From a checkpoint of a small mixture-of-experts model trained on Wikipedia: 13 layers, 4 picks a token.
Below are experts of layer 8 (counted from 0) of a mixture-of-experts language model. Rows are named router (the router's row for the expert), up (a neuron's input weights, with its number) and show model dimensions 0-159. Each number is 128 + 24 x the weight over its row's rms, rounded and kept within 0 to 255. Numbers have three digits each.
Before each expert's rows: "mostly gets" lists some tokens that are sent to it at least half of the time; "gets" lists some tokens that make up at least twice as much of what it gets as of all text. This comes from a sample of Wikipedia text that the model never trained on. Tokens count by the router's weight.

# expert 96
mostly gets: " Candidate", " Ref", " Votes"
gets: " |", "|", ";", ":", " =", " Votes"
router:104069119099117126155119106075135082149118110108110113148146114160155128126126113058162148108140117122141083129155082144109155142171114116129072106116140098132150111079112141126127135113103087108113141108124131133140136095085118132156125152124156164139124149149169134140123141147129115177123153145173152173088097123109099159126096125096134114103151129145125131145133103104085143133133103124148090124102126126111138102151153135107105132088086167144156145128137159129129162158134085
up0:117100157101077110133094150112142118142122108118098144108122144128173132146128124107117084113113182104138164146110098159108102151073118132114136116113138160132119107114116123122100123142139118151087139114073102129132116129149119097111134094179133132094197123092143106152130098135143138190131142125153136118172106104149123158148140118127127090129162149168142128139100132133160114175143121135164142105135172085143131132097101131151128120092101169095141102074093112109148119138131121
up1:080106118093085124144119129115141123143136138102053128106130129127112114118099066093153126147139125136107115137150125141121100145143082146135104113119113145110146122089126119123081132134125121116086166121092173122139156135109139149100122155159162147147142146097118137142140095145131105197194175180186165126114134116163129130108153134141115144120137143100132161126112097146158135118106109187149110119111123099169144144163130136097123114132132157123112090137147163135138139122117125

# expert 142
mostly gets: " ex", " int", " qu", " im", " adv", " sup"
gets: " ex", " re", " m", " qu", " im", " j"
router:104151092182156094127103135118185102150083152137074123102150130145137141128153118137125091131144110126105085154156097120163181122069140136101155139111088149128146139143136149097119127144114132132140108150085127172125130160138132140122164118152120091108122169116097118099124148114107108067106121172157158145092127104105149136116142130103135162095117139106110097128149105137137112095103099137122136135149108137141145134099092143159104093132115113134114097167106111166107166137128151
up9:128124161101152100186093109134144152124132127173112109139139108153156101138127106154132106110147117136127136165128090132143131122123085175162160124165075145136152053127138142125157144125094110140131115142120146208154185161157117116151108105155076148108087131117097152145146131092151166129127096137142112146118139081141126148143119075136115144116145155102141118147149116124141145143148143153122162134118103128147156089131120105087100116146141152134121136138136092147134099114120139
up10:089099162135161111141122166149101138119086128142148156112141113133146136123096135143150140161137099117148124131166156158106137086126119137146154115111141115134116153120159131121142091089135124152099107192124166135091127098136110124065114126149125147168079136128107086126186146129155154138144137159148115160134114135135142108155112114140128092136146081066149109096141107156105111096099117105121100159159124094134122142136108122142094121160111156133194152127141096140084148117124125

# expert 0
mostly gets: ".1", ".5", ".9", ".4", ".3", ".6"
gets: " |", ".1", ".5", ".9", ".4", ".3"
router:134118152102143099167171162112121160144115142135166146158086099134152112151120132165102103092093117137096147132122149112134109096153136134165125102133159143114133121170133109128128154075082134134140168127157116114148155151164119165172163105177141118117165151115105121121180124171135158078143106120123135137076154164182124138120088109159106112127127102159134106142153105101138148120124128156143142145141161132135123122171134106156149136121132145124172181130099134116115140119151149
up0:106117094114110088131149094137095149141184072121145095094133127105115161132123138148121122145095105114136165134152195117088115090098090110115128142125122108112130131189131136100121120129132114117132111147124168110108111159138123181124150137108126107130166147114067140129149184096136114145145111112110135111121166111121117147077130104128154163164134079110158137158144116142135153113173134120100088155142132097097114119168157123154152134139138127110167153130134107133088140108130137
up1:121188130138110123130104122153166146132121135096098166119131086143142107165142136076151135129158132121203159126114149101124133108131137085118105109117108160130118129178138121112124141136125106143114158129147131122083129133136129103152083170101083108115114142119154133155088125113147110125115082105109130146140112112165094106127098119115171128087164131099099141078106119123134135179114125132121121142165120136120115124142170115138147120116111162147177158166157143145121079097175103

# expert 42
mostly gets: " m", " min", "°N", " s", " poss", " comm"
gets: " ", " m", " s", "m", " M", "\n"
router:135087090138137122129098113137143108148127161114162121106169142111150136091105118133107115091155120065120145140138117150158128085122164138147152129104133169112125122099152145134128134126144117147160137109078098176168140164129127133101128148138114124144119130115099148116126104130076121111139135108148174131123142118160131120126188139113163174156098128125078135103110151112146124101120085126120146098134121103138092139107156076125147154167159143106084138158117105077115122084179132
up9:129122190140145117126159137146120154105131100102096162145127114156143121135142124088087104132167098135165127150144066176095134118120137124181092106135108145120137130129105095123161139082156092115146162085132092142139134171115107104125105114130119137139154119085147096115115146116067120149102100111113168128106110161139102124167136114111167140123140128130116129125139105127108121159127117147140098071158092107121134132093124100112111158141093125096118164089155124116124124074141132
up10:123143098102102072183127121121132154126121145169115129123163136093145149126104156136079154120130156128141138127150113139150144152166114132138151112178101155081096137165078151148122101141137155083104147150118114141135146164166126148166120122166112137123152128128144120123141112118108125132137143114113106148146129133102049184115067155121154179156124096117113163106140112097138144142159134114107136126104153155098140111155076138102107130156108118165132117144110124114126144136161125

# expert 246
mostly gets: " California", " York", " Israel", " England", "istan", "ansas"
gets: "ia", "a", " States", " York", "land", "on"
router:119116083162098117099100110177104107121113126153109144109103131084168097130139133145112114124144091138080131178125100106095108112159172118136141122093112099118147111109156169087141103114086112142124116118084131058156103144191116143134146113090118116138129158121130115136151118131090168133118119114127119128130129124096146110127115126143178131116123126104136127169134178087072147130114140166134118121087158138116117154115118124091103133098148140131130093126134120105126171115130169
up0:120093111163140091169085102124148121110133155138138095120135154129109114162103157122135130125145152133116128143126109157133110100139124136091126113109110139114132128158157158131133121120108100147143143104143119163127070141183173141166075122136104107126165168094126090124154124117093121109146113081119140138146114133109132099119137091169179130106149109157146163157151109096094154156161135109115061103095151129116185186123106148116129133161119144140137127137122102136123128128076132
up1:119119156170120120177110105168124158130141159145148131130093146074164118133139164161145111171172131122120133145143145132102127118149166169073163104104145123105142123150148163142153116117104127151150124148147114170138151107168147120122102132123102156121113143111136098139119126121115134106153086094136130121113087163120139141128130128152126156109130132119175117139122119122076167146136151161135118164130166146093177111104173139090146077142110104122159172123079126146107171144144114

# expert 239
mostly gets: " German", " British", " French", " American", " English", " European"
gets: "ian", " American", " States", " United", "ish", " U.S."
router:165107156141169129166116144117092110141132141139106128103107124149133141181138101183096122156136123103151146138103122095175119167160187143154108132113144133162108157141125147107140100110113147100111156138126139143103081168155140149168113111096114139156155148091151093125138110180136112156128138120145165116093099098162100130160140152120119124101109104123150134144096090140097144135129124089158114138102131125107175141144124125091178133152142147115094132137096094109152159102104148
up2:120069136151153108141140140094107112144131113126118096116134123098135131124158106137113127154138173103102103126131146145145154108148135163096144139121146148149115179119148123066145095153145155100164116118124140108109174104096148151128089131093137135124146137111117145114136063126161151105172115142182108114124146142161153102127097162109142124141139087119111127109104119174092130099111181144118130131122137122147115127161163117141135151151128180135155123161141116061136186122157125
up3:144105163124134110121138128117138104101125138122087092146115154138102096088147117121149138145150099151134108151098159109133134133146097114120184121102159179094149130124146104081144128112141142102163116119155112146160134128119119108100112118152144104132176137168142130110128085131086167150122128130158107132137132116086107149131157091160079131079120141143106147102174072155111160101115115172122098148136173100113138170169097150135126097127124123133095161119086132119173138125118138

# expert 152
mostly gets: "–1;", " —;", "–0;"
gets: " |", ";", " —;", " ", "–1;", " 0;"
router:111091136118142130105111136084121101101143124107124088081139138137110073118133150170138141156112123100154122096097164085095130115095112088165120086132134095151139117116129160137148147097098124144134108129141118149097089115139146083103137132137133120090114146088112165123122132102159134111128121129136179123167135137152117061134173070101095130150173156094148138135078122150119090141118133141141155122098180141122150117130130139102131110146093148155121153116134156147125140116108101
up9:106088133124127070188116133105136141138138128125139125102129128149123114111109162146156129145126093118143168167119144078126138137111100104143133125107163134154150103135151161098156158081113098137157080099081169183091111138126149155128146152129147138118116135124141136164139128130158127133125130116117133137125143107156139111171173058132114158186154128121123097156099113146107100128144133119131130098124153136105138065164142107077109101105121126153161104108171109117125133115118140
up10:169070169090095111147153097134184152112144103089079116121119173082134148095102126134119134172087107106138147091112144120125115136102167142171146130115146138145134100119145150104137122138134096162137141120122133159113127117104142125139133103090138127159134133096149176157109091131145119133130129134109137125133141123173157098172167121127144144096120158101133177126113115115160118134132149145147141144139106109177165158141144147130167089086123126144125115123160096123126124136117062

# expert 128
mostly gets: " Bh", " Moh", " Rober", " Pak", " Bang", " Sand"
gets: "ak", "at", "and", "y", "ar", "am"
router:127155113145099098055144118092095133140158163137150136173145105112145157130109135140121128095145114125124153085118142135144124130116135123144126113169149119104110160093127150099137135110110123158109109131163149074183118112137117154137143138158130075144129143114129140112152139148141147137111119137107141110120103123115126118155104131108128096117091128136107136132162220145178106104101161142107126124090086112112052122078131133103112123119155128082119090119129140143126130136126170
up0:139137164099074119138139111140140106077122170128127111098120148101166136147179155187178126105089130159195144105136146125149115152123093151113105126148105137111102132123106141134142165121150172101149136100107189127104148091156142107109097151130111114157144136097128140152116159117092124169117134152091110129127134110129097122107104108170097136155111117106164139109127103094130160128150156105143156092129132105117136136175101149106149114130136129125105125131123078128091146119141148
up1:105132107105158132140136118125103130110132107153085126117125124097115146126142191123099121164109162136113126087173163122119118131131102111123157097113136119138097123140118161142114134102146141144192145145084117156110144126112142130091126135163110134157150140143143180097185132113123141139141147113101106130106139166126148164153116111143116140144176107079106115134156129082122210129115146100131178131105163086124146136135181161136112141089158105108164140127144119103132116130097137

# expert 65
mostly gets: " members", " men", " women", " you", " people", " players"
gets: "ers", "s", " they", "ors", " him", "es"
router:137145139127154099129139144154118092093147149172137165120132127139120170139086174108137137140086170078116114116117153153170117110137128104134132101136143120138142144122135105108179157121129107096161141140133131104102084132136126155147133116182148123137134175119111145132122163100130137097150166101103186129131112174113107142140147160098165105157105113119129180129157155131097162154143137165161114071146128129169143120117106106130149137113126145138165157148123076144117156145117160
up0:146132155112151132111180165144099118136115151133092117130131112118151145160133180077142190159159135109105150160157143118108084103120104126139124137127123114087130146154109117089143170138159134134132130134145115156091087121149129145172123154131079150123153151070141143133113151107183109129181137124160170121093167092149150114126137132120109141173158085112118148129098117145136172165150110130129119140131115153158154137125118111168098138126104125117131148113133106096117128097106107
up1:136158176146127127148127127129106192136128124135130124085117092156103119151100144127155115155133163128064137139154132116124145155177110092098101106111143091105164156136120136116142150149141150102169102111143155159104135124161122166138122154147090107122136188098157140086140131134157129104194147153149153142131121126129132154110169117117098124152132114141116147160125119135090176124125164145161112102149062174151164113124084131096124100123112141139130117141135115131128138132125139

# expert 201
mostly gets: " El", " La", "Al", " Ol", " la", " Ju"
gets: " N", " Al", " S", " El", " E", " T"
router:135111161160103119103107147115131161122119179111150119106178113116072115121106124166159101154137131152118099118153183114111125124082133132172161131127154146119097094094143123121108125155117109127104126175161125129079154155126152105168126149122109142126093119145124137136143142137164149086096160161150106082111085125130122144115116087165129119088156103122078105133155157134117101078115168111115141134151140138095110138134089158135131134184118109091149114133115125112117130149142117
up0:135111094162100078153165084098119168123130167134134146103137159097110133138105112099134163138152119141117085121156136143177123108097126126133140148097128138133096105098143126110131114141150136134102151159137132174111151108125111112125113182126140153119129115163113080170121153099144150163128164160142106121140116080159129137151131113160136127087148103103127138110136084131086087130128139093146119110151096149136131107133171142156092102176117102138165109138161170084117130158117159
up1:103126116119098107155150141123103142134103113144143139153130139161159122144139147151140101119139099114106166149163122138123074136137106149106095146098105149140106142133136167127145118181157148118109144108073148154098120151125138112108156195140108203149090158124132123137098124101126106150142158104147117096128083157172078112135109133162113110126114123111161118143083142132133160188119124094116107105134143110081140120126115146086147135148140131125165099123120124120088103160119092

# expert 213
mostly gets: " Im", " Em", " Fer", " Far", " Arm", " inst"
gets: " J", " M", "m", " Me", " Em", " Ab"
router:084171112145107100112157167099115138128125153145114129097162119130094130130125146092161181124187113142128138084123160143141111138079093127104134179127141080094137142125095146108154160145139114124145123171141114114157171116129132115067130126120100100156104149129110107074123138136119133135093110174117128143139103141095130098159132086102145124124097149127120122120150176145165121123134146144150140136137130112087129146094144127148130101116148164106099069088121133151136098118128149
up0:111085152112125137177140100090135143129120104104111132100118132149147123108135132119089069137104131097105128157155093111133136102141087153112137129110134140147094124142140121150114111088124134126155152086094120148096110151124147121144108130101156175088145125134159138170159104092129103181155129083143108125140158110135100142097133126188130109124170079150117143141141101129058164144138128122114129117134133107157156108178132141116098140144118119169169158144179119105135140114141116
up1:094110132103110082127113149100106125098087134127151127110135121143124134132138112141150130122118149110154179142098117121146133137095117122156126118136136101157120059116104118124149164109099139125146159122087129089170099142082105132136118124169132132120136149141128146137095140139128114185152118132106128162137065138120125116168160085172130093148126095144060132109146116123152099111142066146090122071138111106114131155092148138097124102132123121143129133117134133110078113118070129

# expert 7
mostly gets: " dep", " ent", " Dep", " infl", " ob", " eff"
gets: " p", " |", " sp", " con", " dep", " m"
router:103112117149138094129122132141159070133095099127120100111102078110085149151103117088166098135171146129085126133098107099176138159124168107131132094168121155144096122100129178136152161073111115134100152113158091117150130146118105122121108101149135114116131107121129134087104130136128123108104121092142185106126136075128072130127136138125156136131108097153110116106083114173119113141153129129154156116129097125123149130088081163150122130128116163152108094141136134111122112151112143
up0:133133130100108138140136092157130106109117149126138140167153110129102155107118145154101103112153121131162072185144105075140102101142142145129140119143112152161142151107092124126113155152118115126123152146144141132128136160146130039083143142113112135141130120153104112116142130126115145152128113096136117155121154122111146059163088122169102087116152078162106115130152132168114137115125106089118131155103133107097124102096118135098137112098128135164148169129104178114148125157076128
up1:115107161119143105143170127119131116156123136134111105129135087156090138100118142098082120106124142115136113139109057080145141121161117142176127120098146120191090095106115132122131134156134117159117126102102177198115101152097139092106117079088141118082139137115145160136110135107113117142169149116129132120103133107109104163123177151114139091136129106121120151153111131117125113121160111118169112104094128074131134112078090126147148114114145143115152128087160103138125132129114133